{"num_hidden_layers": 14, "hidden_size": 128, "n_experts": 64, "experts_per_token": 4, "d_expert": 128, "d_shared_expert": 0, "hidden_act": "squared_relu", "moe_layers": [0, 2, 4, 6, 8, 10, 12], "router_score": "softmax", "normalize_top_k": false, "routed_scale": 4.79, "balance_loss": 0.00765, "balance_bias": false, "router_z_loss": 0.0001, "n_groups": 4, "groups_per_token": 1, "init_std_router": 0.0169, "lr_router": 0.000813, "num_attention_heads": 2, "num_key_value_heads": 2, "head_dim": 64, "vocab_size": 1024, "norm": "rmsnorm", "norm_place": "pre", "norm_eps": 1e-06, "positions": "rope", "rope_theta": 10000.0, "rope_fraction": 1.0, "qk_norm": true, "attn_scale": 0.193, "tie_word_embeddings": false, "parallel_block": false, "extras": ["capped logits"], "init": "uniform", "init_std_qkv": 0.062, "init_std_o": 0.062, "init_std_up": 0.062, "init_std_down": 0.062, "optimizer": "adamw", "learning_rate": 0.00492, "beta1": 0.9, "beta2": 0.99, "weight_decay": 0.043, "lr_head": 0.00916, "warmup_steps": 271, "schedule": "wsd", "decay_fraction": 0.61, "decay_shape": "linear", "final_lr_fraction": 0.05, "batch_tokens": 65536, "max_seq_len": 256, "doc_mask": true, "train_tokens": 407200000, "max_steps": 6214, "dataset": "wikipedia_en"}
Below are experts of layer 4 (counted from 0) of a mixture-of-experts language model. Rows are named router (the router's row for the expert), up (a neuron's input weights, with its number), down (a neuron's output weights, with its number) and show model dimensions 64-127. Each number is 128 + 32 x the weight over its row's rms, rounded and kept within 0 to 255. Numbers have three digits each.
After each expert's rows: a language model's description of what the expert responds to. This comes from a sample of Wikipedia text that the model never trained on.

# expert 48
router:154142108140141183152170109146153111126164129064174082141116171087145131139110118132150080089162182097116108082134146201189024174080122129144155131126184150033143139124100110120138130121087129
up0:143122191130111118082154142138129140081099189116148089111146087170115108144155095138139163122093155099151106133118126217113186190142136140109155149099159103069113100117079075125131118140079139
down0:188171084108123108111152129154163167109115141142100172093174163133140099121121111144108164096146139159129140146095169151189146075111134133130187053132084114132105159130165162135133129159112082
up1:098178171156117173095119141131146163059107138086156115113105134155129189149087072170134115092140137131151119122186145115083159207106118089127158126142133108094158127173118135111134128128095196
down1:153083139104097137086133100096115125143169117129081139119131180105080126105168162163085148090156113211194156103146102101090166063084104149086129069130124130116152155160108137121170127168113168
up2:133160140133120192172159084122124113094186143075152077169156163074105149165175087067114110106149148113116125065128112205116102127112099140131132098114156176068140165173147125074114109110046051
down2:167140156165095099127108147144185205175086105124172107128175135155108063177086102113091162152119066185120079165147087122129159053110091120188103105119097108153132139123164133166129126104068140
up3:108136173159102156146163143075122111135161139044133128168116048133150159089134108111152126139192168135086174122044137127144119144067142132156141168064128097110097109147093159133138166154099144
down3:170163087117160098101175109126129111070078082111169121171137131110145157148109186084160150155077132122108096160134102067131149069095164111109129124101131144099091079113159159142102152130064157
Description: Function words, word endings. Common words the, of, that, at and endings s, es, in, at, as in Stalin, Cardinals, purposes, States.

# expert 6
router:109102149206080172165135096129149113097091114102190109130121133108187084120104147091176079118104152140106100125120157174140044155147160130129158124193158149088092118126135144162116114160145114
up0:184108096155111140115157101126163145115157136125182138163142170127166112142097164083124085107186092111061092174132109189093131135164141124142113072163156126123140078134127153098167139147061175
down0:126126112100089112122091113101159194139121096133126157184152064128097126129057151036104164128141162097126126142111132150115169156148125094088095095189104127151138128161119135161084141114138098
up1:110129179124090128074107102205146114114155143088105077115106135159129171157143138127115175107059121121127098172146133125087103137184146130102136178168101122129205120199149144146202111104099147
down1:147119107056162128118143128112098155169169051113142106154147121111118105134111155159125115166141127108125133160142116133107056081138113087141170139192168161082036162106143129183149154142117088
up2:145125081186103147075111104158185152137094157064086129173140154167086096126160147132132151065156150061167169115077172167091076103080122109086103107086164130110100169140113171142147173077152174
down2:097185105148127116116067119128118141156061143083150124138139067135133141166131098106086162181108144130144120076105084107078129168125129140178129106094047103115124152155104109190131170088154131
up3:080098148159127164142156121170120159173156125133181170133127124113109131101098202108137111108131130130081153069114128128138103132184123151153129145153184177121132178131128194180094177140083155
down3:136111150125115053157118124147203158134104153160101131082149173178153105083077119137140165138151119091064118130112177115140100080112152109103132128122103184146148113105124129112175041137126151
Description: Chemical formula fragments. Tokens right after slashes, hyphens or spaces, especially c in InChI chemical identifiers, plus county, et al., years.

# expert 13
router:140079123166172216133115131122143151112162138109133126098148171143150169113134105096186089179160168115140111147104155190073121210130193152123105140178178145027099074160086102090138083119105119
up0:108196060139132149143099146141163137088099126085199151106079122151126175201109116155172155122090114109149095084143141190110106125143201121111201150128107097120097101158157097150112123053151138
down0:186130090126095170140123160145128111118088075147141128112111133137160134201072159089097077174040166132050115156138119157121115137043141129091121101133051096115093113100106109192123168131117132
up1:095169055176168206140121153133153145106160183134124126088148124139117133113172104062133158102070143120149125068099118175116115150086109167144067116139157107107189169103094075170152172141131154
down1:116119050098079135125216106139152193074115051112112129125123115122132155145080096059166161107168088175085122195164096126116139092117167096120151144141134154116113148134117117105132150122136102
up2:168120081120129197155094124104102163145110127152190144112093122114119077120121086090133067191117199087087076136144192171100131095137164140129140104121108133119132090092131144112203130192095079
down2:125186140150096103126138097163118157094101179123112135083146184161132083098147151149090116115122083119136149136149180127115181118118093121146152124110178154126203114096146152125053069123156092
up3:089105155127116114120084158146134137138112128118139101069089102125127094191082067077134072097151103163090175094142179208164081169169118130153145163126108141109139175093143079204106094129133117
down3:128082139138099103151107107119074107109107125170092081085082154125125076133136162186059115144110102150138156112142160153101140188086112151168155136124133134130142111182143152099074159055106115
Description: Mid-word ar/ant pieces. Word-internal pieces such as ar, er, ant, ot, id in names and words like guaranteed, guides, football, plus accented letters ć, č.

# expert 9
router:090141115182151172118089129152103072098096118106187087126123154130174159144132104122117127173108153096125089130158174198162079191106129096123098155148110093075062173150098099137181132122124091
up0:110118157135127201110120113164146135165146071150173103140117177159077134121139074125139101128148111133114179115132142201102139204087202126147154216177075114119078171097121102163164121112171145
down0:094119149116102096101112141090083129093149145168144162160085091072108152121065097133150137202083092161157107153090123130064134086093155142119140114158122159145111133112144139116167104132109106
up1:152154167138120158090114039091058070147091144120084088103157128100153121136132131116197149107111162120093117188133085116125118169098158131164130114083130165124094122038140150152161100164144079
down1:119131106103089109158142130108092095154129148102129104146109128173109056205087178124100152134112181055139112108127111100100081139091113092115096140102128090182135136187170185097213141093132127
up2:088158090154097146117074127167102137124090160152116143074146143145121119099145089084099149178186146093158113145104089151145136162076152122102137152187117191129180187154169109084141068112168090
down2:118148181102087126124143109084101124153122078110135173116082181083136127078148145090095119139134153159102046158163180137124083121138106071150157158059102125162186109133150071143157145086113115
up3:061142177097144150139176183131135062106119148135153164107147161124107193151174143094151090098119112144079089098103150157120060119155143115073105125171108099052096113098162088134157192096172119
down3:159094062097134152121095124110196137130151125110137107102055114175123113156132176163166112152189154110122137092138129111051122119165111155127098092081136073180139123138106139132070102120079090
Description: Early word fragments. Second letters or pieces right after an initial c or C, e.g. C-E-ST, c-ou-ples, voc-al-s, c-ar-eer; also year digits.

# expert 53
router:143158110215114143156142109109130113080127176071183113127148147124182119122169169105147088116148153120136083140150145151122063146166135140146118132123169150063081093091096112105188132111118099
up0:159107120153129147163141136170130109082136085111083133133070163105178134095182105126132161128144191084088054100129104135093118212069182095110082114162216124125130152126102059093131138088099158
down0:107164068079141095149121099160098131123143159166123149143152101103114133141168188158111124153155151104119049141127125109051155118101177165076137130223161170137081138115134108194131165160129153
up1:138122140158143137097127111107122128129176113134218061172115123132161141103121148144128055131120153121120150137123151120149093121114082131155118114106164122151132142150105103208124142121182057
down1:175153088098158062141083079182116149135102122122149085113069092114096119121131162103105155135129072083099147112135188080097074140116107121103100104099139153128116093171124069123189110161104199
up2:149138114191173134114084122080155148147126112143118132150102132174108146090097134122167138133139173093077123125159162139123102138138113106098171064157185109118130152124080129172117120098140183
down2:098153093084104128162130141172139157152173114194077109184166100133099197155106111160084202113143105119110153132095128096138087061097102117170118112143061211120154092142129158156100128132182137
up3:081056199110092144101113160170117120127151146140098141178148103106154105062079139073163147147093143088096096112141138135133112158169096087115148087153169181107157125101130148095134165145192127
down3:145127160138162184085097129113097192125132169153072106117127135089077162069135099151121093080175082141131124100144111124124128116147142157146113121070156152083173111158160148119108116087086114
Description: Of, periods, ong. The function words of, and, at, as and sentence periods, plus the 'ong' in Hong Kong and Wong.

# expert 0
router:137122117199168167120138103121145103063141128068146098114107158115167176124142139096137095186091116101073086103102131153155063177115133140095110155181174099039109106121119109149158137162119086
up0:114114175139144160128192159130169117134149143122103116126119243118115168122139112151142022113119154129124086139169143142122097203085138167093085124246167128072145097182129106099128133087160158
down0:145124189174101141093096117159113148109129121147065201138101076098123112129160133148134142152136069079088106097135107171144208134158115127180093144106125165125110148143143141107172045081129164
up1:141154139200161151172145154149105133067129109104165135119093175127113183180144107117136178175135148112153097133138122130107193175097132128169178149131157104123120106132146159060114102092073132
down1:152112153132132120150122114200134053138129136111103108173115129113141180161148118179140132130115174121110172191081135148108139096135109140126091143066148107109159111124121144131107107097156115
up2:111143095213132139112087137088140127101093115145174108161130181143075119107110053134089099152091172136075103148159146123166125160073131118137082161133133107113104148139090141127152153070132172
down2:146109113185157111099182162125141127113062167179193175127109140191125145151056099099153073125154124136121173188161149186124152115106170096115087121120135136157065125118145116099113155125166157
up3:171139126094120134101087118137124139087156164118119072081137129125223111163115108106129092182117093120092104093072100115135117201165128122139094109173169182105060131146139136145171097124110076
down3:131087081125165119101097147151126107116163209156187124151097158194138084169107144132114058119173176133134138150138120084164118212144183086221112139132116116102113123084174140130162093106122131
Description: Word-initial consonant pieces. Single consonant letters opening or inside split names and words, often capital L, D, f, z, as in Marzobispo, Lennon, Barcelona.

# expert 31
router:092101101198130197087111132160142115096099139114137093131166126115144080120115101068131106155112135084109146155120152159165088168103112093109124125154152179062146153133106132154145097152135125
up0:118082090171111182114088096126144088155165054098118177110124145177206137150161156093094158130157104189099120130154162171140131110120125173160059151213091192114156127140127131111122095124102168
down0:116141162113144117101143138125108147125111135171113124075137166122140097157096150108139056175131134169145143079102144178071099184122108135111140106155125134122174125079102161101134104135112090
up1:176172105160090172149150128150135173132112119132076156143148166087157138143171092145149146159146126144097171136135134142140167155136156119188125097205146220146147153106120103134123096133165178
down1:170126131136137099151190151144120152144199060180157165059109147175130109173153133188147085133163112163127094120087144145072106130116174087112144104142122161115165149095146133133113160101117169
up2:156059125130119145086141107115132133141135089090106136085171162111148177141091171084169129142099091142129133141197100121153161143133116133221139135151150078083068077147097042146088140124124142
down2:170118169098097119159174170098108142132150161084116145145117139155127151111107136085118186102121129120131136108105090185103144197128105075186166138106149133133138079106129110164155094136136108
up3:148164163143167108094127153113114130108119153145095116168136160083107115094140099131133025121104155148099072106124137155144122146073094146077105171120191098133129187148107125174148172124086153
down3:124092127125065082159141155101079061155131133139164067198096139088101076164135196134129131089156081174164081156155089141124164120095102136118154142131119105163138088146104106128098122162097116
Description: Mid-word om/r pieces. Word-internal pieces such as om, en, r, el in words like enantiomer, diplomacy, specimens, and zero digits inside years like 2023.

# expert 15
router:138108113176178230122127120140133147108132130079159095092135135153159179159146108107144102175096099084113125109087148191104081224151130098125154154195145118062064106123090069127141098123118081
up0:141159177169122112088135147098158146108117084127120120123167161114121104115128161098186145090108110149086033083111110141155109126135103115134167189151157159123097129094011105069171117137078114
down0:161142159112088123182088149137166117116140135123127124167174072124148176137139094155153089077174140124112100075135127140105103129123104128120073116078127099198140082134136080120117108134156139
up1:135131179118134141105110140130137142118112108115196161144100163056123129122170182091123135121178112204121172115116162139076109085154163086102166090138101139131176155172153129186166135157082182
down1:177176133081108128144101123097072081167179139125144168118119160116140090207109076134129123088166027149151135079144138114120097140079136113107117137163109069082100162148104092174135165160101119
up2:142211082127111144108132112171167134092080146098097134161126109096134136147102108151116141100091111079127158056100140127116089164191116132196184121126114168088073134133066073147089126155077065
down2:172142134117103172129106189141111116138158152113087146102173136162102143109109133124069118167093066110060151081132116171134087106148134113153125153154105139126086165143117140135097118111110158
up3:123128135151092205098110155172142118107123088128143103184067196109104142140102092055151160149176121149154126103173162192176113161077142174159076128131159150115120171118121121099174110103091154
down3:117125144098133109133117149152101097140130128136122178169167141097091093163157103162138147150158106079087120179150142133146157118105145168144111163226083120158128162161171133138131140173162112
Description: Middle syllable pieces. Word-internal syllables after par-, doc-, gu- and similar, e.g. par-am-eter, doc-um-ented, gu-est, af-ter; also colons and brackets in lists.

# expert 50
router:128135097155144209163128108115113079070123101051145108126133180130171118113135155136173156125133162183126148115148117172165128178141161123116126151135126135064071091132118099139133091140112121
up0:116146124132125186158134140121119073103157110089113128051139145151126134112165176142171163145199143134162130121147113139128130141078192115128083108152103141127078150039143061106217079115161079
down0:168106152160147099204108146136121163164135148130115182179171179120145186136109101136144174113099087162151120072140092118103179122140123148134070116117117119182155139127135100120126201162084108
up1:116113166120117119171067139181174169126104169153129138118147126141129125094096089118133098154144123132078099123064162122075156137157120136156096088137126127137168116178160129073112107136177111
down1:103162174114112088164106087090130169062126094072138129094139100169113107089133120159117149150130137131123107089139137107151157126145116147098055143092158156139154143106166081184159120098122126
up2:123140142135161108152107126150135138076171136179146099141145136149103108112141159084159168135164122162076131111088190174114123094167072149080142176107217163102186059055115137149137169159121090
down2:177116154100118127197124167184145107089056120103146135125142146120161153179144140093159134110108139162126127145143072138162155147120148105142118133109156127177157096145139085136050138079120097
up3:096094149163134113112094127175114115111157179157137076107099100052174161161071112164106129104103101165098134101156170170131131173147098118111100149133132133117136122190127109175139134179150158
down3:091127158074107132103099138152055104154153088046090135140124101097128137145111146123184149112144080161090116131124136120120125129105117073117093068089149105172074136085143165127117107134109123
Description: Plural s in names. Plural or final s pieces, often in tables, lists and compound names, such as Graaf-s-chap, Playoff-s, depart-ment, cit-ies.

# expert 4
router:107129124200088157148104078128146088099111153084150071156111130120154099123134097114169114108158172118131107142144141201110063177146118081087159159171170195075106135098111131126131120153098104
up0:133115072171069138143120101169164114081143122133189119128153109088087110197120135129090176128125081128135142136121106153127075108155174150129105115189141197107070128158112146109158126136082132
down0:175172169163142094133084172170107108123168147121151133123108097110083066107098128130132090109160164183102129134168142146169172115138119099140114059148106116115155036193089161100152131128149155
up1:145103052118163161127154079091152128151146103137125133084152141119130164127178084108088116109164161130115119116130157101117112183122175099139069113096154127106062125119066161093166091151106136
down1:090114150173119111117186132115161093083134151195186126225196134127155136133160103182041117097092115126083110159087167087102106180118105103116156169126112161110123135110148091128105102098127148
up2:136140053134082120185153148169204134164085103156116107159143111129131107144112100145128114095163102132134125078150083174150022149125148110123114117121183114105108110151089173082156172116123153
down2:167121134110141148078152116093152108100071088133044205091095087127141144140163167160122133194128186166160111109064070183106123143144125125159100111137174145144108082110124101138109132124107163
up3:110121124160139208124103112134110134148112121071192106119134116064160131142145115136174093173105158142103137145142107159143140182142142089157148126159115096056122123128121098154146115125145138
down3:149094096090085144182170114119169101142099187158141115169119042177130124141122107121160141121099124158139118119117067158110154073141139124177165127109174157148145076105131171125129136155112153
Description: Prepositions and route separators. Mostly the word in, plus for, is, was, slashes, dashes and brackets, often in route listings and measurements, e.g. SR 35 in Windham.

# expert 8
router:135126102183097216131133095118152079096101097073112113105136112127135146112167146084164138138120182181120073181139126193162117187180165122129129141158179144059113124125139142123122114126125125
up0:140114226128152146129178101161161103076111189093127074107123096126130136171168091076121084093069136122119117063165171144109132153103135124113120172154206088099183076089160104150163095144118097
down0:131068120129121150200170119175129145128096118106088169118073156151073077122090093128144155137110111067111137088179141120151093132164110096118146156117129147114142106117193139121138098122107108
up1:120167145218095139096092118161137140157169110103090121106103155148148170178133099093135085103179129159093125145141153205130153113161141129152161146140191126151137189155146128151171170133134136
down1:132070121068115151144131140116128158140108104168114134154132056109154162092087155096131127142154178150112185092114121123107179129128138121044049149091106107153147147123115162153075133173120091
up2:178132163112135120115131170115056131152149078117121146156103141114169123133137113082101113128194121136083134143127131212090123122169058142071136121121087172062196079073091132120141094128081118
down2:124105139113102085153052172125195126105165123144109069085183164141191130135127064134156104146099175136105139134100142115161147177139171118093108108150184115184138080134143127080086169120146079
up3:132127127199090151154195114113151111124093133116122123180138163138160111086133189083182096110079155093098068126134116079122036076070115097108085118141128151115133106089135125173139133094165127
down3:131101125128123125113136103133145135123173118101184125131169158170139150190135080119151179145142149134109051164125154114111066080206087114092201119055128128134106112125116109099123094137097155
Description: c/st inner pieces. Word-internal pieces with c, st, or ter after f, c or in, as in Admin-ist-ration, oc-c-upied, off-ic-e, Winf-ord.

# expert 11
router:161115122187110189132146093100154123115111138137127128119108146133183095119140132131140098151159161114147111087115140135109107157139156102141130119172183133093056142106105089150171094121134132
up0:096110074125091135053165120135147153160145101136083131087146094066220131178156156156119139123140125153125123098118115147136142089159084102150131113213089106115093161141079113157109078139147132
down0:093073141131141094087139157124136114167115150129145115098123176207136140229077187157150130203187132161178135079129126044152129137116128178148081163140119111154113159114182127166110112123187196
up1:129115123133167162137189146147155133076163144097166093146174111069120179150189164151125150151163095121084155082164087143146070110127099186066118191187098161118105154101080116119161166100060140
down1:160123147140077105190150141076125149067121092149134129156143092146152149190108056093140127136135133175152120151140118125121103071087098081115179188140109118114092079152138080088129175126120171
up2:139147154122131196125167180156055123103173146128185110134113185110126128084182161151147134128130120112112098100133116149190134151146127092076152215196170146098146081067123111130128149118138140
down2:088126153132105124134049116157106174121153092134156132188073115138132166128103116176105156160090123110089103146103177062096168147093056089084175111124125116139164125155178124112127135146132139
up3:198138154228071130218180153071163106114101077069080102095129147121144102111154149129142122102139110138084142062091119105140157122140104120124096095134123146125123117156126101137095147133115178
down3:075098116167149128181153116162153085147121130166144094117161108181181103165116170164110039156135195135163167142162136129108105117109089112155125151112138139015131112108137061113156132127116213
Description: Vote/ot and digits. Word-internal 'ot' (vot-es, dev-ot-ed, an-ot-her, n-ot-ably) and leading digits of years and numbers in tables, such as 1973.

# expert 10
router:127076145162165242117142106124156142100125139106144103079124161129138127088122094112163101129136151154149114142104167164084139190172159098125089099131171153028141121145150113098172083135117110
up0:165085132162114132079126111122138116119166164137142087079132154095170144123147073161113152110027129111138116106153118164096138173122147098137073155170135161140124105118140057174134062149099121
down0:137201112137167110079169172185163142106098090029143135086140146069057070118139101135152149159133086160097095210159123151132159134122147120111162177136167169168141109157115092093117096135103162
up1:098121161148123169074117077111112066137153181127130148124066147129155087149126156129104073135167110085160110129073186135126169096146120117132118160151111117110155104118129106138125109124111097
down1:146109171149136101115099142064165127226140159158152133117094143144042141129144178143148127180149139162082130108153147089129058092133121096176128139146141168098078182171086103077132154141139145
up2:105126122167143175143138108162115173110113075115137094114128176091170209099107090156154166080106155134224132106090126130088162215106180134169130144121120121116123189122127118191126160113156069
down2:121118079098147112153124142150119149096119106168138161173090141175096109143128139127096109130152164121149151156136075067160101141088156133123109142126178158184110184125092136088165134126097093
up3:130118157112098170126179134142134124081140146121132087180076114083122174113102131102149098104082117127102167114105175170109126188100168077146164198136131155074148079130119151113125179194081153
down3:111144146123181147121120135139097126108196143104170184135164123130084108106099101152107115117150075122100155138176089148114107082146105197169116118167100132163078100101097136146101108086097137
Description: Mid-word ar pieces. Word-internal pieces, especially ar in scholar, particularly and characters, plus Slavic letters č, ć, š and digits inside numbers.

# expert 14
router:103093130186127251168165112140153121124108153112133130109107154092182105148121087124158085188117108124139094126111167171101096167107160101133130154174174126047115129159114127102140113117164136
up0:126174060120100136137095140080149145142101114109112119164074116115139127079123117063128166157108121157137058177168151132129135103115122072165142137134168097093142076115093195146154134096165126
down0:143108132108115153123153128162101126100125129109055130181138061134166107129135161095135120143074107080138124184121139141125187156166112060118171056113183137143154104055181142072122108197121170
up1:127120159128136133161170100078136149137157137149075138083083140140120161056151123141141126089138159122152157055052127187098144163088135151144129109140146143124119180086138110114156130139125109
down1:121096074106139123111176152121144135092163105120059180159187135134051135178117110065127137117186129146079122097143149143111136115083133108195167083122166198157141151132149176179096089161143126
up2:125085179136184128077119050119189164072137086090216103084194199178149122161125128113137138099150159146113094171124086143102108096129136149083145111095148144110160123127113118165151150136143134
down2:146105144146146136092154154084134106125085133126086168066100153104054170124124169135080139143147098149135154113164125186140161133125152151168146136117160138084151110161168111134085157157062141
up3:067136149178117113127101110098106148143099170141132120085143111165092117146111117092134111192140128106112130148139192096156075111085131126133094142122118079140115217123149015118170116127113140
down3:104160118156138171128066108192121114125074102101103130074132139156156103156127114105140082127180111110179125112166096173167152159062138109060105140104123148149144043109131115109155131135141081
Description: Letter k pieces. The letter k (or K) inside or starting a word, as in shar-k-s, al-k-yl, Ran-k, plus et, ap and some table digits.

# expert 29
router:127096061159102240106134132134184117102103127114157129118180120122129135124162135117110083141090143122145139122107128203181129151165146098094091082194125151069155161149119132117160143095162154
up0:108156118137111221142165134171181084131097105111118130209140096094138129109124139136136123147135136136161116080169082158120089133098144100117078136092107183094134146186101161106110062099137128
down0:141076168150168127127102134119088121133184165134131107116096113196128163088132072148150144119148160142069143138106145163149115149126138154143101142114082156116077124121162115133166104094182194
up1:139128090139122125094146148086146126153094088079088066140119111125108132104144144148122130145129119137095039191166191140118166102155108089148136165161125130110105110109121178076101134077117155
down1:052117134077088118132127104112153122176144135149175106158095072118133117171100093148058144091134134104126092150103129159137149162102129153132165142169096151055124155106129106131158057134122127
up2:100105063139150130132135132164136138134138167129149110116124145158097093125115082149144145163120103112100119124152176120154132088185150088141220125109146141098104117147137107104173081044145133
down2:114085124133189065179091157145114087112145136206155181139073118120109144129137145168124076142065148119170100087126137123175120131174121107100084104110126160167101089102114102073144097180144159
up3:186101126128126187089145074164155122113144144164117095096145113105156170116119117140148167098100160089116138136130081117117132102147171090123105081130152141135127102140151145122169110167160061
down3:178083127147139140095161096115094140150057118147112107171130179155141107180136163136134158165223100165116138112155137110152189144109115109104121148169173098133073100117156152155108156147170093
Description: Mid-word letters. Single letters inside longer words, often after p or r, as in masterp-i-ece, Enterp-r-ise, Ap-r-il, eligi-b-ility, circ-um-stances.

# expert 2
router:126098140195074187142119112148173128132097119106169065129122140108190090129116127117185088115122171145103113082137179174150054168121154116140146114176185147085112132126115151162148107139120126
up0:168103095184075163111116119045158129113165135116147065186126167106198151108185068035150081093109161165122107170107139145149121119137168122133081178153109182123067143106146136113098134081080157
down0:160097110162149049064095082144177147145121129096076132164139143123121119103110105183066111087122138132170116153125105098151158063159130151138170122131072126151186085150157170113125130177137158
up1:167155151142132106184055157141139059053088167071154033154104186091164142135126129141119164091136124136196142158141157140135075142077150111142164158110094123101091142126153140110166079135108077
down1:113107163199091153060120077179159137151140124144081096159195164115116107102129120150102135090118117157130099162167135116141213110128145139084122104153123159137144156108093214084067116110108101
up2:081071142129097149162155178105152143156098140151135131089145152119120096136123128149084069150107116155097052118128177131070126112146164120130087106147204126128185123140091119099114137101161139
down2:145061122105075086112148118125130103127149136173123069094117153170098108116110099168134065127111154164103108129123150134132147152107115090083117246117142074123129121093138109136065140142153099
up3:126070134119064118203126106104106157115074158129124177151122092135131126080106138147142130146139125158122205125190141125119135129132211100128126129140143129107090141107139127120086104173215108
down3:113139124150153080122133162110141150145113084151067130143109122099160095120110160179153131109123062137113102131111120113093076136093148115122145117193137090105135174105137108125186160116080186
Description: Word-initial letter pieces. Single letters or short pieces starting a word after a space, quote or bracket, such as "e(xplore)", (l)ater, (g)ot; also table numbers like 103.

# expert 61
router:142165096232123144171118053100142132067121156119166115123140152114128150143156148088134077109172152153143113117112143172111092158154147150131116118124199121088105118122077153119175103105104122
up0:167125077127019145180204158154158140061132130130097132171073168056165136130127118100093108171132082130105136067083124135095148159147150130142126170099151124102117107182165140101159112137114093
down0:089129161117078098061106161117096109132085137112116136155152080169120162127074163166144062101159093157130110097101107101181149119092126075148108113147138168183094094122130135124091105131142070
up1:168115131087090162141157167092142110127103161091081104141187126095134142110080111058180120177131135055079074177146103152167121170089177102134167111140177148104060188095037112141144107140118089
down1:153144094114057122127164137148152118176105184141120088193159094094117134157076116116146120132132128127162054125112160101178146108086078076119152149079119091132100200079164110090140153156130147
up2:159105097108109135076139171112144127082116123106083116047115182123158155158127150166155160083128091142074107183118128149053090198114149091145113168171125091115116151096132051127096085076153171
down2:105093164144125118142123139171129060079116069103109130115090144116114096126181131149141116131184119122141134151140101142067108144114098052124094125106150186129095137130110111157185134077168135
up3:153193141119134192108108062098134123126112124114146135113134142135123172121189137119111080146066128136094099106160151113115145136085124081146107113140141178064164078119091144111122173137172117
down3:168142117196145113133115122121140102127139133139098200127120133075125177123082191086141129171092163146085125140173092090100151116161163120163125150120172162149117061141133148152081157141134182
Description: Periods and of. Sentence-ending periods, especially after units or abbreviations like km., p.m., U.S., plus of and at after nouns.

# expert 22
router:110095068146121215099160138148154101089120100120163103116153130095141119101163099111105100192091201098122134097088149138155118183123129092092147086151147138065078125151128126118153084119103129
up0:081135077130155162145053183177177108101156138147195136140174049083099116088103132117129159133092123166096135126113155152084142120152102081127150127139089135110093142138144149156105184146081154
down0:177109228150164118146149081124130165102119093105157153107128101141122146121073156124110108143096138138071122190133119122126085166209112104083112146126118154103157095104134118141076102142090053
up1:111125168141099170190148150125121090139160159117154085232130080100220089109125129122089142163105086101119126140160153123133154118132083093118143154150135085022099065142104166088093141140109156
down1:133045147078154102113108135175149142117122113155133155155108088148135119084131074134117144136086016153124078196088100131159203134196120160136137193082058144136185128124190153134112107171132090
up2:057140124129149142136099118100157083103111198150125120128150161148133154094101201097160110094201129184082118139122108118171088165084121156155130098166105081111177150192132147120110135155134158
down2:134188127052129116182108165153223147128110153108129131146144152134212129205106128123121152164135081159083121154151123144102149104169136137114148096057124109111179159149177112138140146111088128
up3:104108121135117108164147162103111123085138089107175123117162116124125134204154052156099104103124136116079034108089097172164107108122107123099076072092161164129150121083121117123128128137057179
down3:183141130151127099112178120147093050112131071139111123115202168098126112158068139135072164136108117093105110117085153105115131148120152141095153143070113138114113168089157069105074131058100168
Description: Word-final letters in names. Final letters or pieces completing words, especially z in González in sports tables, ast in at least, and ff in staff.

# expert 63
router:101173119138114236158158156131125106133153140077159092171148166113174111078121121136150094087162146156095155078178160171141093213120119106122129095110126113073097102167123121142155117123129086
up0:086117103117092135140174130097169081134116088145130072140107127085159102151086154081115125120115097141085140109094135136155123198141142080095107152102102145101135112138108138107087065175156114
down0:096155140152119130137163159146154076127120105089109084134090140114067101153114123157151151193068125144034118098151112092104116127089105052096135173107148142136107094112156111132110103151117111
up1:198077128128163121090110135127130156143100154146093125126153110075118196102122088134165142095114114127138122086105115173091088173162163072120198115156130127112111103120035118161170156123137132
down1:135191109148137115138104140081134121153101077138091133155084108110075148127071104094098153112048092160138148076151115109141061216107120126121124118128080086150134123142120158135057137150115101
up2:082098131125123147126171131167140127102163133107111093157142169096190105094100127081151180129068131091076180136177190098085101089124178132154126164137133126136052100184145128096100136138167114
down2:161102179137190097129085125091128142151158159123154129103155129143054096080071145200167138118185122151171117133147116102101125125143130174138126138130147166102204167161130131161037098065162150
up3:083054166139145162154087163108186119107093187140101121047101171208109120073125134056162157155116104119070136108132105130163165065154206110143168116091162142087127098181110094142175137152143161
down3:134090086155152145122206147138176154045121066136136100189135068074110121177142157166149167093119134083156101159096167100114116165142159097079100115135142187173128119058147137132116101129088162
Description: Word-final suffixes. Closing suffixes s, ary, ion, ation, ing ending a word before punctuation or of, e.g. station-ary, constant-s, Televis-ion.

# expert 5
router:156109108164119231158177075146180074125113148105106121121117130079122114117143123150148119152138131154106079136147153180145109148145154118114133130184161113081120102132104108122193103143156131
up0:103130168124153134107134091176095132149109146067100062098110092117131178150138119124139125096107120157109125076117151187134026209124093123100156181200148143111123128147131072126143132077133110
down0:114126127143109123092075085126151117026121123083066147097067029087105150184132057132102099081117113119142159133150098106091097145120127126159161115109128123156166119125133172109092160120109148
up1:117093148144151160088140096100073130110154113133149146153063126096191137091105143146120127129151135119175113171126144135131117122159109102087139183139149157112067038188065126113110131120147105
down1:161126166167120111093165204145099108153158132127079153186127138114104098151110119148165167067112149100100088150166128118080109135130081106171157180131168170164102064094161119177084190159134137
up2:119043122112102159134090144127055109138135140135098136171106115074097092090124143103127110192119151199130144145115133183127148140144166094131146145155148144118132095110145088132065141153154035
down2:206105128117185125108132170136127150157173125186101133139146070131138106130128105091138131123154126142119086112111089137152119121086133088167076195054087191154181097165104172124117143107093128
up3:173169141121116172077169152135093150132086127092114092114137158100117182105108116163128096095130124131153115154136140101137129211117094075125126097114174126107075153112114054124137082126183074
down3:133123085151137090094174140138173104160130056141135095160092132127086204109117111185089147135151100131144146127077072119132112030087119127128134087152154097199135138101102176190130070154167171
Description: Letter c pieces. Word-internal 'c', 'ot' and ' c'/' C' pieces, often after 'in' or 're', as in infan-c-y, re-c-ordings, in-c-luded, Bigfo-ot.